Weights of a small mixture-of-experts language model, trained from scratch on English Wikipedia: 16 experts in each of 7 layers.
Below are experts of layer 2 (counted from 0) of a mixture-of-experts language model. Rows are named router (the router's row for the expert), gate (a neuron's input weights, with its number), up (a neuron's input weights, with its number) and show model dimensions 0-127. Each number is 500 + 40 x the weight over its row's rms, rounded and kept within 0 to 999. Numbers have three digits each.
After each expert's rows: "gets" lists some tokens that make up at least twice as much of what it gets as of all text. This comes from a sample of Wikipedia text that the model never trained on. Tokens count by the router's weight.

# expert 5
router:456529483437484590506519492425559500488462550571570518535507413504464558509544448491541417530525456435463478467516572504586471480511479508522456478583534470545534475501536424550496522478509513446499541543486435516545491499514557490471460455428483539555533525505567531510464539471533468578505490445507540500457478489508433453549499452492480491487476489460520548478498448467421487508531
gate0:614482487469476477554429459461535519523547524494539560526523511488512530503527533520490459426517462496485484473433467556545506499538509490515499457608474508505504534538506489409503516495483442504563497521479456520536416560549542580487506529521522437506486473527481477483554507460542471483464457418510475535529411543496450525519442464429488453520468461438518536574447553567508503485551
up0:460507533538492574527522429567569434496510466491523441533557503507578523511567531540438477538522466559432483514462524532480484479549494467547469546473563528468483550486523498542547439444512511495524545473484497530440446476476496480490502502571519534467450503523467523522581524465538567482581455608480500580476509502523503485478533513533590503555502541550507466440533460487499439517554
gate1:548523528441503500470489511496539461458451467496544485510555470468528584467528509500453487475472435506484523486510535476533574575529501625470551482516496498517496499476531533492541458541545487505541584503476490532451488503548539591435416453511462451504547529483455509472531514465487532547489580437432461489451567504415518445462423536460486485438534536510538525496505507521477509411507
up1:474446544429457500566554515443448505500497471451587428512458511464503438564481499589494531567498598521401493539541487446519536539546468458517510470471469478530463469520455459472503545589525515462541496553451463540521531516495488496498494490549528520506418526562545548502499487466544484545533547544458523527509512551540490479541492461527538516489563494500573481515488459490428579515506
gate2:486491478494443486501543449454586517493473560433536539530528477441518557429522497475507431473446474445449536537504451449517495471529524495438521504544461472462548498510524472506512589513510503479530529524446457537432496519548493492479490492500417508453502574496508491476582558542384486457491545514495550492521540534456449461520468478585557501400523545526442490507564530525466463472504
up2:489602427463523532480500553483442505449475526604494497459539518537510517511521496557509487468519437564507479421476525476421505479549508479460528544428564496478476480504470535569456495516548463455507539500487571429445552511500552480490553564548426457507476518513477526523547532450569441486450470540445521453404504523489556523562468534460473482563515528506492486460505508494459527475495
gate3:457597449455520506490541506487570423441496463468436508483501456518437531471540514430517425546452523486537513483474584535451474457465470584486453530517493554526473503460523491496491458497541431520531450576413532485475491504596421509538492507507439539520528516479484489442517629505455485513517487535481548514501492472505468480480512469486483520466474559496457530429469486515487541496558
up3:519501563535442536533472515491456486519455508506627525475436486476547512532503427522535507447526386459428508454513535483552555541494502437438501480484527526503513460540476497486570614507477577451477546481559432521525450503471539520484474443439470491470526529428528562513523454505548491542526529423492568470492530475492494479522513465512433482460470457480488514476541474488505455531471
gate4:506532553657525481577541504512579467501550503481500570519524514597512507478527517531537448507525477551481489501515457450511420475556530502525480449506562512461539419552462558496492513473513502483413532535543457553541487510573530504542429415495487508520510525496500460452480490491550475521490518478541490512550541530500473465500452497448477513458531508472486486456576487441445419524508
up4:480458481575459524558515453459468498464449486554582555529455497476451523500458524516527470526428452528485493564560430552492516474446573454464511459437496571513478492508370497526524539542423480466422493500464530532546531454529485528482457487498445504462430442490492489508450518542506481501509562438483470526513501557460480506564501525507472492485488497413495500509510524388512482508536
gate5:429498546391537571471476492553471574474488602496458522466418515504480495460517527480505499477493504555519524519543527450495531506505537449463536571505471500541535572510440501542544515454475537525507474550532448440465507455555478507483519528495477577480515518526591569533493532527531549561494504498407489591502456544473521546497523409522455445488493489459520521472502548509430503486500
up5:487500468531481554503495508599458466485502568560520497468432511457479570432561550484510550506431525567438462554524504514519555555477470467442499552520488530509420501532484585510493471510530457548440494574507444436513524463542526511480502540422578543461452562481538505569572506524524447434457546501494467505472471505508521504502473495501434448529530523451468462475510522453441497495474
gets: "2", "1", "8", "3", "4", "6"

# expert 13
router:508570464484519578435537534469546440496493542544591517523495443473439520469482478476527465532518458390459486521558518527529534526474562480526474434464509546484530535501573459560521486463508497472488517530451470489524498422514498520504440478473542498493479526504585518476487549422522509579515495487524429518420502517560425483561490494444420473480486491438545477473478514565486529559541
gate0:546478465483475511484494463518529488520498543506511520587528451476576497514555547568510460504457496463421594503393489580589480547516489532489469508513458568496509526436526497454451497517489454464585512479452557536509404574474498573580457486508524503470453502551471491524489498505517481506476503470453525494515479526533458442511497510456417474537496512463546490579537514547493564511542
up0:494491532464469548494543479461582465501452474519539446434523543492463492478541512505395502530553485469484524519436501541485441501480498506463506530413560501491511533449513534526472467485482519489456519482504533532471431545478529518531492526544555540432456518476491481454545557464515512504603569529470509537422547526502489477475586485557606479576525559486549468489561512429434486462479
gate1:502529510446542509414443593509622475499436489477533498552495541480463531426532491460521501488502513484559507520509488424476491556445512587455551470493504504518449553494538476494579492459587475526499573497502428483448440478510565564463464470489509490473513543507474521444546540486500487529551524402489484499491562552543491489495465471460466530476558512458476527488509519576499471445522
up1:487513501414542500508515518495543553594512463437578443503523494480492472464543524510505500592521581474497478518517561492441578513498472474462439478487486448512435510543531489503510578545540522472542473457443462457542478489450536547527480522505551491452429511624533514477528501467469476553494513506476558492463539531592537503447486481467537487557499450527520463573523552531445524498468
gate2:488483476513459512533612581526625494500503530562528589434471493538443527461484500454445481480447448507456494496543395478511445504506530503541540479499493463473543486544468482530582536498483527521532516587474568535417491484503486496468504438489467476498449519539579534496498560581488463484518514526460513513479544509506438488499488501500581474428517542448460521489515464530464494474514
up2:548596441514476532474544558491464500489481520535504563477529442565476440500470485511529456497519428526469455385498518454456534553503489531536595479491539418474499550510538544552549511478517488477569493563466573431418550483515500504544509491533488438439473527479524527539542525506535491504481439522424535512389494516495535552508487490480474461490525509515532524472507491540543551463463
gate3:442553483472563538476549512474564451450500451477513511492487433528433484526519502477541524534436481444520480515575561484458514483437460558497498518453475516512479487522502521524539476464565473502516497566404541427503509473602437482481430464483492559510525499478521506437487653486498484495543462495502487494515536519576488474476491476436485471471440572497452539447517527537474528527541
up3:531511520505391532504490458486436523544459525509554496503461551457528545494495452519552494464568465480470526507529513459515520543524516447396530464489450548493498468513474497533542554556471533454451529491541417517527453523492519503495502501429441458508506582434519505508497406565571452587520535476518539491457543460503446479539499526540412462464506489442415495462502445480487480500461
gate4:537533490620522499527491494461571468516543559492548539460434468497539457482503517539565419532536541512451585570532522469506543494527511522498505426488548569425564480513530595456473472501494535479509586494498474558509428499548497472498434451490526471548445537555528529461486475466483511524474580523583442532436494508456491505471468528469490484506503465501543476501518545448475485515529
up4:472404518543496479553515476488481479494446435547553514495422499423495531529496476548568474503487400502494522562536453553529472464531562522470485492424515541523466540525472524509532506546437534497494482441487499499532470469573433508490472459505497408541465488518531583519502471510487421507476548476592544531442473485431457501487490555480487462457493522443534524483492549395538507527506
gate5:393487496495478526468453515467467504470516580490498517469452530496475501415480482485469494443486481529460494459573499432452561531433500480494539548530514507499551490521486501499561491491487530537515516443584437455527515457532501517465491499561501630552482512496546486494499541495543501544421535501451489543478477576462523560603514484493392466514521539496555547497474517563463492502437
up5:479459521514456526575482534520432480532512526607533487501496489456509522471508506436554509464507520526425459473535511504530552512367489491412455546524529495489451478536521558484526462531495503533429502523528451483533488531517526504463562549514563577480491564468524485582539476462559506443546554515455501514544440538452511507542530506500464481494573589546480519470470449534488559472462
gets: " to", " a", "e", " for", " as", " with"

# expert 0
router:466576583480507574472524507423514507474460525519557445500543421501538578537532500513538419496514452475507441482561529484571458540519483519540429459535575575556481481519608423490511481466543518448507500558464453512543494462540475492481461526439437519537498566552526481444518561472509474555497480498478537517447519556479475464528505464493505487535464477470512491470494459467431530505510
gate0:533383529498497481555452482461559527544525535561486469599492473526544538486500554581461488477510513482438525486428480538564558546510517562502492451583525523534490453486516505430449486473506473514532526456539526526524411485544582533558541477510523472418505501538520520509521457504501508477457521415485526520509457481531467513523458442486519508518510438462575496515445544572481493440530
up0:441536503492415524516518458509491503438403476485513434478558578541503515483601536514463520617536494536467454452501504480408519486490490477513517536503595510506513550522543547513517475486478522544537511501523442515437536572480499507477536545512483524437465477485490488536586548472490533514531535594485474538452527529543530501466525491512524487554478532588488532544585541488491452479503
gate1:503554487447588520436514487514522471538497491505539472525542554475525518424534498520486502455489497508532509539492448573495518504479548558509466498506457535478534558540569496485472415565590440463515569494519427522499468530507497567417465378518496453521533524507447482491463485532557471564508533487465512456483573436487506474515472488564503507475530528507508508479467559518518501388574
up1:492449541436531481515532508483528527553556504513563450510495507497506436471501516563508478608488569462489506486559527546460572565560399490466480483488442451503502491568508479515450608526432446485484472446552526533543473510466540514473511511559544494538409540575531541555476509458523467486526508485434512512457560546505482453505472566504538448560496474501512477528481527486492562524506
gate2:483495474502452539529599497473591507472489612528572554474506497479484492474474517409456451461489424464423570499540450533517428510538540474422502493459467498500580433517471519471552536543486567455527510523490518540454506484525533475448533456456463539454484515476509513504570549526512471521484424443437535527543487527490492441501509512497565496420479503469476513473543476502475461469467
up2:481555467509499534511515579458496460448457529517478518487557480567515510519484499540523461453550443527488497351515521403438524526548480526508568497470597495498509436505504536510481445463514509469462549510553533446454564500480541497540566564487499493451489531505465529512555562469580462482470448568452518539465500539515492531513454432545481494519517518514483488469533500497468493422423
gate3:462572521405568530490572555483568503486491392499432482447502461490509520499565467465514456526397503451518516455510573537483482481464442556465423509479532535533480513541575543509499444478544412524507488546495534467454538480553442484497477488508471548538513517493499439408492598527452476514540485519548510556460501539481501484486484454532503493485522531503456494475461483493516543496554
up3:558515564524403534492485441499441476470516497481579521471449510512544516504467452531535520496491426512491493535558523459519556499519508458448531491463474507484440459458472514471535557521531555440441526446566436491568473521488481524477478514426525476524514522433528560451476479512582457524505501468504599471572516465497465470552535488507417490436420479471421539457551528486483478534471
gate4:521538562617554553591518497521577512470578584512542557489505435581489501502493484542522532546477528508430506558523486461524489544571545558512481446521575563514550523542511582491488484494528452496476525518471481533515441460527587443559448440521542504518458516539470481464479460482511478494478498527516461541529508501492464466495485506478456549459485475460494496493575444477481433478476
up4:457448498529438475568495510448426462478487497512524565515526542500490549568512501498495401520497487520553474473550496533502515474469543513432571454414471464516459539582407519556576530533368502516447542477474512466493491485508441544557453457531492502474451496514480535471542537509504493475567492454551502550503480465460485515524491540548491469438536541444439488515515520429515479495534
gate5:421526498498514531480469510569436522507515580538451512514441502502515482542454520520495457393499489518581504415544514399478552524522531496478466491517572433560521522535483483510546541466473531495543515531497452441516470462544488515531484536512465601498498505480520571484503502541542521566481482493461471574536492561426520518557547442549461459466549500484453519468496508549405496472500
up5:520461473519465494564501490571494482521516521565502476477460548410502542414544520419496491491464572550439544484493482532544519552468535485457472546534557498453471459517496563413536541472473517564444468574575466466494474493497516476497550478512544512486472544414566476535562570481487493406509551499451477531490489549479523504578529501452478503542508557491448500484514538492487551456451
gets: " ", "|", "in", "an", "it", " of"

# expert 2
router:484589509473479546466512542451556434423463477508544485502459488499511545565572448502547407530500469433555505511524558501562443489516493520510491448562507530544515458506504480501504508444468527445464463547469393493554455516541540484479448484495490535504529510516591486472447551469527471562525463462488454472505544573476460440554509430512438497464486496438503526465474462469433500546473
gate0:541466541496461532496484436438470545507507478526525563478548455536506543477508542575487472500468455474492536507484446539619485484561469498433461458525497520538537512512487482492467510533478471505608526463454546529478488524518545572497518519483500428502516560577509502576500488498485454572421551423443503513524456535473484481555496515412525436465489532433498516514464503597481560513517
up0:508521476455403566502521434497500433479458450465455460501509567495541564491555538541457525576572521486527530567447508526460474473504482523454443454492518518538531523449483537519499474462458498525487505454529441555391532510477446503447481550461506529417477529551467564495546514524545568530519562529491538510488560545451529461444563458526479543498521522537468559503544500471433512499522
gate1:522540461468563525398478525487590485529423496470504488467472571503473549451518505513465487516513458494501530523472459536442552532543472599470515522491475418498532512538559550518544467537520511507539540502458423544408476489498538561439471466511550450553465504489483500444499522496555481501508563473489480484462519475481517488519417556504471447424561462541506504461533448536482466405539
up1:454394465477502438521562528523526486488523452502463452470454535482508462493533479518549455520587550502488445530513568476475537486565456452442461551501547486518479550479519494458489573488487474441498462446447445562524488462504513510486473493533524524513397464558562521498403501467512487511506533487476548447492533555492508470448471511576561465557518509481550541551436471515435531577505
gate2:450577553535441503578490560494554489453543523555522524518508507529503515464536512465448450476471481494436493532523414515521466483434566483431483493484555511469546481532515536504474569526488503424500597542431452556451518518488505529475516492478465502501470554507508477500577595531503493466509450456484489536521476528469448445551522568499571510445499510443476452524468492436449492515595
up2:489540456535496561444529481497533556525499464508581502549530513525520516493514494512519509441483484518505537404428512520452550549521520551462538525502557505446493522522525507586470514532515424469483559502502509458439574496481548526549553489500476498504489479531456482502589536441550433509495431508452513537471491581500543508568383505502509458511602477490449509518480478485509489386501
gate3:446554468506526527490588524460560455468514439519440459514463475559443480524552524454508463542418536480536507508544540505491453461478511564495455522474540577523467479513512541460471469501534416508510492592433543514511469503561454496503490492515478567512507477442484469454518656502440432535563461539518505479503482530523480451480473460449514575484479560519477510450531496517501503540526
up3:538545585474444510494465478489471455534433483482537496438450531457541542499537424533557485473502470484449497466495511482507570516458510446448500492486464538447521468502503497478522552515498602462456473438582414499518491464478510474442463464414447497505516541397530519483471432566530481514551536411497536469512524491504497509543566501481439413472500479493457514447553480486497445517466
gate4:548550532617523450545436508513544438445520522489470557523455468559495445504532481510508530516467518485478464513578495489480464501491527526467454413527545569489551450548463537450458466499473506512417521544493438541520488514552534444519425467569528537541448524551523471468468483545530489480497542465534434592507554539463472542457530535497460475477513471455465471464559495441459471478539
up4:483467546571497454561529455508460518474495461526485577552463508461561540524459550486577407539502469465495496524608503533545485467447559528477495476478529570494476522554425511526486528515429511470456479501446460487550503523494446517497435481559453463516439471463505488470534502456510461493560545466563531555499507504391546467560514530529534482476441493482469509503499554428540493567495
gate5:465476530464523535422463466567508545499456542527443505457448549493544539532533502534437460460469489518534523504536485463444506522468594459471510511531510448543555488543508479582510487461487531531483529504499415497531493440520496548468476511526477534521488500571561502458509566531564491580495459433486523506507507556373548544586520441480447475464458492440524554472513516506476515492423
up5:506483466531514490564528462522439481533547485533519544510487496487464520444542502425504476491563500556438520484517499521504565510480511427512507525502525467444421486497486554483551528478483514533352497544531426448559463480542543495433466507514542529469481550424583514531528516503490493434532521509498473502554405522468506500532482480516431449524516563477387504491504564472441479468513
gets: "9", "3", "4", "0", "8", "2"

# expert 15
router:456561453462486582480557546440521503402477560530516477501520465481436553479536471499559432526543459465534511482506563451530494498498509510528468459554517515527532453513525446524534519469520505439480505530469454553540470467556553470470476500418415551552510547493560521493446519457524457581500469446503461464505487507482451443528473423508422456464478529444536526442439496483440534511488
gate0:552481550481485512567464451453530526534501491462480554490579410542537501506407560545460428440501479475468562423462429588584510513537467528466501437551533514539548494461504437484419500479525483482573512494389488519514488486530503556507518519487533454522511529517515498543502525474512509483423518438483500505497438507522479525503564524446520509491491518470551519485453516565485566461531
up0:422525493485456551521507461513535432459470488485541459472482610484552518499568533526439469524505509538477577524476483519483504403504482518527507527525609566512463530450533566525515509461502491535563506431524433475408453502481461501540461538494544547441461476542438530534522533475516556481525504554453498519435524506467506490478556527509561494519514512580519502503523495460470390496483
gate1:479508494479463498496524528495549508535423548527462475518511490498455546490595490441562509480529524535508584488460513495523504558522517542516531543451543505486498542515517507486474426477576444548478556494495466560487499457521541519414447487502434432548510537482470516433547607563504450578476566410434469494484530548472505469494456482502476558435494505492548562428496477547527512467500
up1:497422466419448458580570548542497529511534483479480441484552534508497409475491500495596451536520574526482490519500539502445539528565453488478433476436511452476468507549394502501484592561493479503532492476439500551565528458504505532464497462508548486530416567532526544446516554506510440516509494507408530531521486495488471478517453489551536524516473520519515477526515490530452538532468
gate2:521509505490500505561565515491589518467487556496515527504499485509404514452540495465415468514477509431438471508481418488556425464469565466477565518486501487493578449527463499543574539522493508450513548487466535557460520465537548496511485485475500503480489555486518440489540585596471534476503415501471603501566486533519448501477499565536549489474549541490509500503492513445454469447542
up2:476527478616484572502540561463523484470501473482522521504516492520531488501509508441528505431526484494493494393494561454457502590574528542475488538484609569472487510459549546556499526478546425496558497521510568436518539465486522499492600509479529484442529535476501545543493553489553461498525438499502506456432496580471555543542458498501461481539573512503497498464520445514466489469491
gate3:441559463511524510452550528479570499439547419494470476495476418558506539473536487445550454506394543469564476519536590491470536494461473557471448538450478526499471474530543512491491458488581430537508472579460513472480528457587455507512474473518460564529511495477512481447513557486483473525553430505491528515558467505505501466481471459455520513464490567501469516405504556538480543510544
up3:538513533493476551488480468456451529503466547504535504481464534453482491519486451509558492484525411486424479482527506489545565513428456446418491477475487543472507454500501483544586581532482548448535515426554487552498454529520500561444510456440437494512514559434522516491463477531535464526572561420509575477469582464510502495550514517512416463447504514473469500475554481457492441549468
gate4:541533480608517530508524503478509456510568568495504547564524460560457475466462501515547534512522524523468486564506479446463512465509576519508483416522537503479574398578429502476506471514486483464404557525501486536514486478533496499552481432467488532475439610547468475486466474466497437535505485506516466561527516467478447488524458485487475487486525524409470473439508542479484410486520
up4:514454476527528506524522526497426500499472518526521564571518553467514579513485499512564458498485443499434463566543416517508484404471562486495523413463451515473457506525435502540539480525396503477435489458460482508520479479553456535584449500500535453568439456508504463497539503531509429533537466482544520523515473429476503517544486514507475441474483499392479515520516502404500467518489
gate5:409521523461533502464508470547478544450496594534388520492462456492515511486548536506459460456513509555483497513485544406506506474513518456467449497553559412509463499515440500569600493496471525501502508514550413473496505479537483539533496532544510560522532504564568502499471517510490510527475540493518506553530534569409544539567567485524433478486455460485525551484553557502532518534475
up5:532490463540482506539550468551513512482468543560518439478402496456452540448526557485523436501508568584462536476541538485535515483449489493458462540493512444447435470484486498520542509483468509544397466527551495431522509449541560470471530566531548509498493594447587469497485509457490446433554554489462444546495523485455528525486521547517466465528564495504435536487530521469479525473446
gets: "s", "and", "b", "ation", "ion", "d"

# expert 6
router:458468520478482542463527527462555493434458531522542488516501424528517569506525482548499442541513469474498512547488541578516475457545485498525487456579524463544540488509526462473520479482569545384555545540458461521546493442499476493480392484426455573483484525525605501501499547470522485518504460487422493533495556492512434451495482478504495499416463489464522512478452437515449568549478
gate0:578462521504439531478479450461559515507569550420459559481524439529563508452536506558469526529481471490480509473513440539556448466501502516478503448581542522522509491548523524485517533486553412438547513505495487526487425417498536589544510498487493459535530509573501476513525568492550462518456480468467535539493460523488441496557462472432484430526529455465549494501433493578449536485538
up0:470460507507433541474505474511610486508435486447500484515554530566555494508507525533419496568500489551546509498503497575408458453478522560504541522592525520490504510515541508496549433478478498508598527480497480560452517468524478566481432489450508535439453492499452514521518571436509502524546513601415456516437543471484488441478526518501557493499498509510494465476503557464460483465449
gate1:491467472483464528517510498491594469442520470531525460513506501471464547481542500439503542489543454509527482549522505515532504562529469582432449538464556492486508563551508535477529430541571495442527568500464467537487514465515526500418475383455449480563480528477438528471538555489502452539457543459512461494500551565451539481470521582518511496434446537484459525481555508520567505423538
up1:441450473451443527504561517505523559481502470417532515498495533504547454510480532486525457478580594491488491529544515564452553495536447466488423459467499496512471489471483468546463580526450454465522485509410526562550479472547459474505506387500549519461486514498554536503471464471540416545492514558414452485459590484515472505454504502563491511528472517530493500552512507468423485536525
gate2:462493524470482477592521500465580477549561521469473479509456475486479540471530497483475410537436478493471550496485445497516447483459576473473558557553554538478543485489479482460528594467559529476481544543565495537499513481427453484478470504480502494501499506474572477506516542516402521502508512494433502554525531564469462434498476489570582478364524518461539527491521520539491528514547
up2:466528449533516561469521586512489488486536518549569493490518513554540513524483485530535473454574475504534495483439559392486500493526525567514537515500542434501533508496553551565536517546528468485483526460536538395526560532490489567553554487504510473479505480517472486474502599473571436442482464482433586499448498483453518542514445499499462478442551512538483485501504456533454521442421
gate3:429533461468526521470564540508552492453493455488476520487510471538444525520555504456528453520426545481537493494513567515477466449454469572468481521471476505502510482526555461544482433513544460505544507568404565443488574495556433513512464481512440537491514495453490493452514599486411456495550492478499517511489462475478483441495480489485486531389471569482444500434509490497492562590524
up3:551504564515405528522466524466461521528468513568563496469446499478539505474487415529544468496517450456455531498490486507518579496487459452450460485528530457476523463488447558429537570550493588418504529480614428483515445474503522478442449480418538534543474522473540543467453467540567517494481454435527516455541532490458501480532537443510461469496499492516486538448526476462480471473492
gate4:484526509592473547506532560488557462475514574498568598535536486504485583467535515483499472484525564539451467556545484542571496475500549517504513442480572549480546487534456572508486563502478443501418578525507443578548478494495533489538470448444511516500488607509523458460441447525510489528515499478508490511487496496447521533463474488531506464472516512468524497480527490470429384508526
up4:491437534529520419546520528535445532541490443553528504522485552472452530536457498543521442447456464483500562517501444574534517463474510509487480501511531498556525478609406482506537477566354496467471493503465584499477463529543494467483506467507553529444468468507483553514438459496518463443504510466534517511545554566529471496543442462518488449502496533457497565512483525467484434483555
gate5:439537463546565496480497418512426514458461579542452530540511448481550457517534515529454479407507429515519481473503542440445542531526503456509446529487601472561505506513487476464521525443543552512546523512537467484520542460510485599485458509560483591557559497506488543482527527499519514573474545525472496549503498577422538555564529499511484465535473514516505497540509539545444520502480
up5:528516430514526492527452477527450448527513571579545539491464570478480541463537522476486508454551488554485550500570498512505552508444521545432500549550477502455446452444481547463518530534432513582418467436532468480558488483520528495525500517461533536439471487427510525530569524522510463436480523529431486543529449556536455469549469520489452497512565586510499522493545588484475474526476
gets: "\n", " the", "5", ".", " was", " a"

# expert 3
router:474529512483531580520560531495558474495481512521513506478506481548483566492560430495499478577504415388560538477532496447518536514549465494486461448508539540511484500507545458490520526516542513464458514541546468518514455498518562496446478510465494508515535572484528506485531541513492386608559527452553531495469501546553418450575504432457476527431464462468550499468455460490461521504529
gate0:568444537527476505539460491531537528493523571529537571564527447559515471501525507591468493488529494443516533431423467498526438496563484481483471427541537477493526458537472487465453565533504437527571557454493452519472438494544530573562526496507526446489470516559522500512525439473529430484465492434524500451458499535499470507578466465442522506491474491425539494491506535540538594486533
up0:423567515490474518504471468523543495541482476446518447543549593509508545518522534508449434513531529572446481547486486564440511468515567487514502505474556530477515568463542501543504449465490497504568531498496467480392472537458456490496482553527558534439497506511418481495581530510463567411565522591490554512455500471510472483462518501526572498577550520513507513550542497461520476478490
gate1:424538483463476544518486486455550459550448469518532490514518560469532563477514519464525484497485459505530498470485463471506511602488517611474478486476513564493493564490523516489481478509488492485479530551504500550490551541554519573451482440473478444465567537500476452438593561531517443539488569450528524465499554524395514408501504509480436562413540508493560511507452483519508477491551
up1:481477497466454509523558480498525480496500507487505463493540506463515486489551525563509451519527598450459496505514496486514561578555466468476386453490511469491488449558542390528477573507491451506501482474395517547535481497476559531514455482481546483459412558488511517502507518485537433472543525520508545578490531564471470467482402482472485475481476482516578438554469424498456518511543
gate2:399458503475466541543493510507580487493576592509527545501525487459473520430523511437453443505448432517438478519486477471499448481442593476487502510478516502503553510517546518511505600517512489488499525520462535520416524528532517490447502500496442529485494598555510506543561602545474500485567500475461501490498503550482448463513536569567564487448509543487497447469462431514469481494511
up2:470512452537514572471470556475524552470466520526553505520533504475528531493550540509514508426587476523504505452519576452413535508518514516483545510465495520480442521566558469608514516498499460395503523480502497426484541458539560505538517504492480447447489520465508550490521523481586472479473448495419530449450513505449548499541501499533505506505583564518442526472499495529456470438399
gate3:442526442468555518477552573519522459420527435488495478460526480517457511497554478481496501546382566440538529489513562537474537458475459594491438530460524562525499487506506517481489433535561402511512484595483539513508540459547423497527472487511479532493472501479494476418497591513446449540534486533517517540504474552519460480500470449496493470450503549480485539438532507521492545509552
up3:537478543560455476527465470507480492578479514487511492509459508432533490523529444495576477477532451531425503478517521493536512564490516378430506456471500522505481500569514478460553559511482582431501503453556445519540477573504530536489497459444471477549542582400490505526469435535550493554521528422557555454461579458514506469509551519500443521475493493502454437503516504481486483504489
gate4:508550537598522528559475545459532494458557532479539543595496505533503457508506481526577477488511537560458497580500488477464514511530502511447499436484518540492581463543473523499467491493516501509438528495472483503520432498494514483496441427523502557518479579631467463472462430475549504432548471575526456570514493509442458521488469568505502488431513464488487505488517516453483430501574
up4:443489553554500502573498502462461513468418508560566549543509507402489559507485522486521429541480468469450494513475468590527451517446530474464512470408450494546489523557465496571497523533446484473484545494483499484494590505516483512474456461498463479491494550505480491494546502488469420555564522497519540531481453479352495459507489554532547468437544483439534515481465484447483504523503
gate5:429500490465542532453506467539471519436498561551421528464489511495545514534524515552511501468521501498497493532556540439495543558515522432520511553539519476572486465538527478542527489452491568521494476591587412462517474418519508552504454552536470556541515536506566525532514492532465486548519541514497503565508498560504450549526532436541385485528427529468488548485526469567489541483470
up5:495487468502517549554485467579449479495462561597553503482466554502489534447455581438461538475491545486466511515501488483436535579479497485484468585516493506496447443479528530486499494533489509544424495541584425465472505449498582519432502537444540512439481567462527522542552526525447419428517543512495433521527492540546510511579503466454491484477482507490461504498484509499521526492413
gets: "ed", "o", "0", "er", "1", "R"

# expert 12
router:498504463466487496460521581498547453481514461516550499509555530539474528535506489498544479570463483491533514487497612587524446441520533570493467462534504478516527468546497421488480535452520537432526464525495467510524468461540507530466412436521477577491514543451568516519471519436466460570498510397510444531447580525510425423531576495503486487478517509463526486470508508488451550523536
gate0:567486523516467485509426459479495534561561496455474474521512423459512514503520536529475436484525423474498526472428504555583457525540467498522459441508503529487463505491523500420469466462543440476472498484468486466481423488541566572497496521539505436473599570562519527536532559459495467493473481446499461534502455526461468489585499541542494475541489505484567455503461553588426540486524
up0:474489489509476471461544498516547484473469439506513409518570577494494521527518540485498535506546532543472500540476522547468470455516505539473474501482568547470465554548499515471528459419496558504551499508471440504437447433536457562469476490497538542431511544482487527548580495450489497440560518519498506591498564558477519467517629546601549544527489515519511527522534500455496577517496
gate1:502494457449498528466496595509551404487472495555545478505519501506430518494532492414519561474484488496490490547494545522576526541546485549470465524475509497538495538519549521502501437557532484468524590482484448558436470495496501554446433363465509473496464513462474508464555573517448463517424515401455514536460562534482526439506491466522488460481493534493449526505500492505480518443543
up1:474468477467459537500573499505498559467538503439524491454476514476531459500489521526492461462524552469469509528560482558522563490542428462491480429453458453490423495502509491544470522526437471496513425484452520539590492473507515484515461416477551492455415492500505486479484554520529434556472498556373492518432569473504480520455457422511499444549442523510460481535534514488404523490519
gate2:443504540458427470588485596485585482454530486530521471563423504494436529563504477464531471484507546476516500494539411477580523499482551532417507480509525515532577448561488523472492503458482547449471493522521499533467524535545503512428488484495488478442466509460527476512514512546460451461509540477437485527537510514468400462463475459523572451434542540462496529520549437495499547454530
up2:502549472515508584457541496509476529456476539537549478513544502518511489501492481546505472444533480526534501429547493408450537511574482490508579497526558521495468480539527520569522592503506424470507546484517520457481521548490570515542569548555505476465517463472444499544519570465499506503489463508444561530464472522548525516503400501525469469529602556504496463429470463449473455414442
gate3:452556458539516497438555552514565442451532460432508526491562466550453490451552495478522523535429497460560524509517573554490540449454469579501488497469511587516493499477518530490468452461540465528537502571409564496528547498566440517545509493510511517547491519452492455442489523447478448471490490486508487512535483567507442449512511475476519493464514613481468516392508502529478550538514
up3:535516473498473505506467470485452502514451518541507523440448533405545541537513456518559506495495475480379523434516470430522510540452535438448456478519474479499495411537485468510581554496474553427466463499588465466499467526520513479486425467456465543460564486425566548489483447538488503547476555473492523508485530429510493489530520465491421473467517409503461518483496507436538496535478
gate4:503529469669540520544509527546530470500562552513532548562459509543509541524499476472554584524469518531476478549497466464510430465549543529499480451513513528489546523563503519503462476407495479508442567465477495552551519438534529533526429419497495506526496544513467457422455466520551455480499500490513459508510518557500472535480492487528495541419536466408499507450474474515468455474473
up4:494479505525519508552555511463489564520433483533556556512474501430506575575466500492525496502488453516526494511531449553587486510410571505478462444555512522544436582501423552555505525462420533458504535464464510502533507463538487522514440428513451471456402486483503502505530473493476484501541504458525550516466428454490469512513475530523522515418515474442496507467455572429520438472521
gate5:449516469485576492518426498525468522432454559569474545524460515476501528543527484521492481445523510526524482479454542445451505489505574479459462568532574525519495473566442461488584591428493538529521515543551432430521483419519503543485479512503437524535456420528541538497538517475481555560496518513498498557528518553413528532520543512549513480542484535505463544546521531545479512452444
up5:495488493539442561497526546545466425507522600507518460445499434459468554460490501479503482463556503534424492515482487501547527499430441439472509494581486507496417519486534498491507439507454524566417439541543493434506498477502533490491509473458566557506536633468539475547534493469526456399470526468457441455489460505516510522558514490487471507476548509488487474547536457491490519521433
gets: "\n", " |", " ", "n", "'", ":"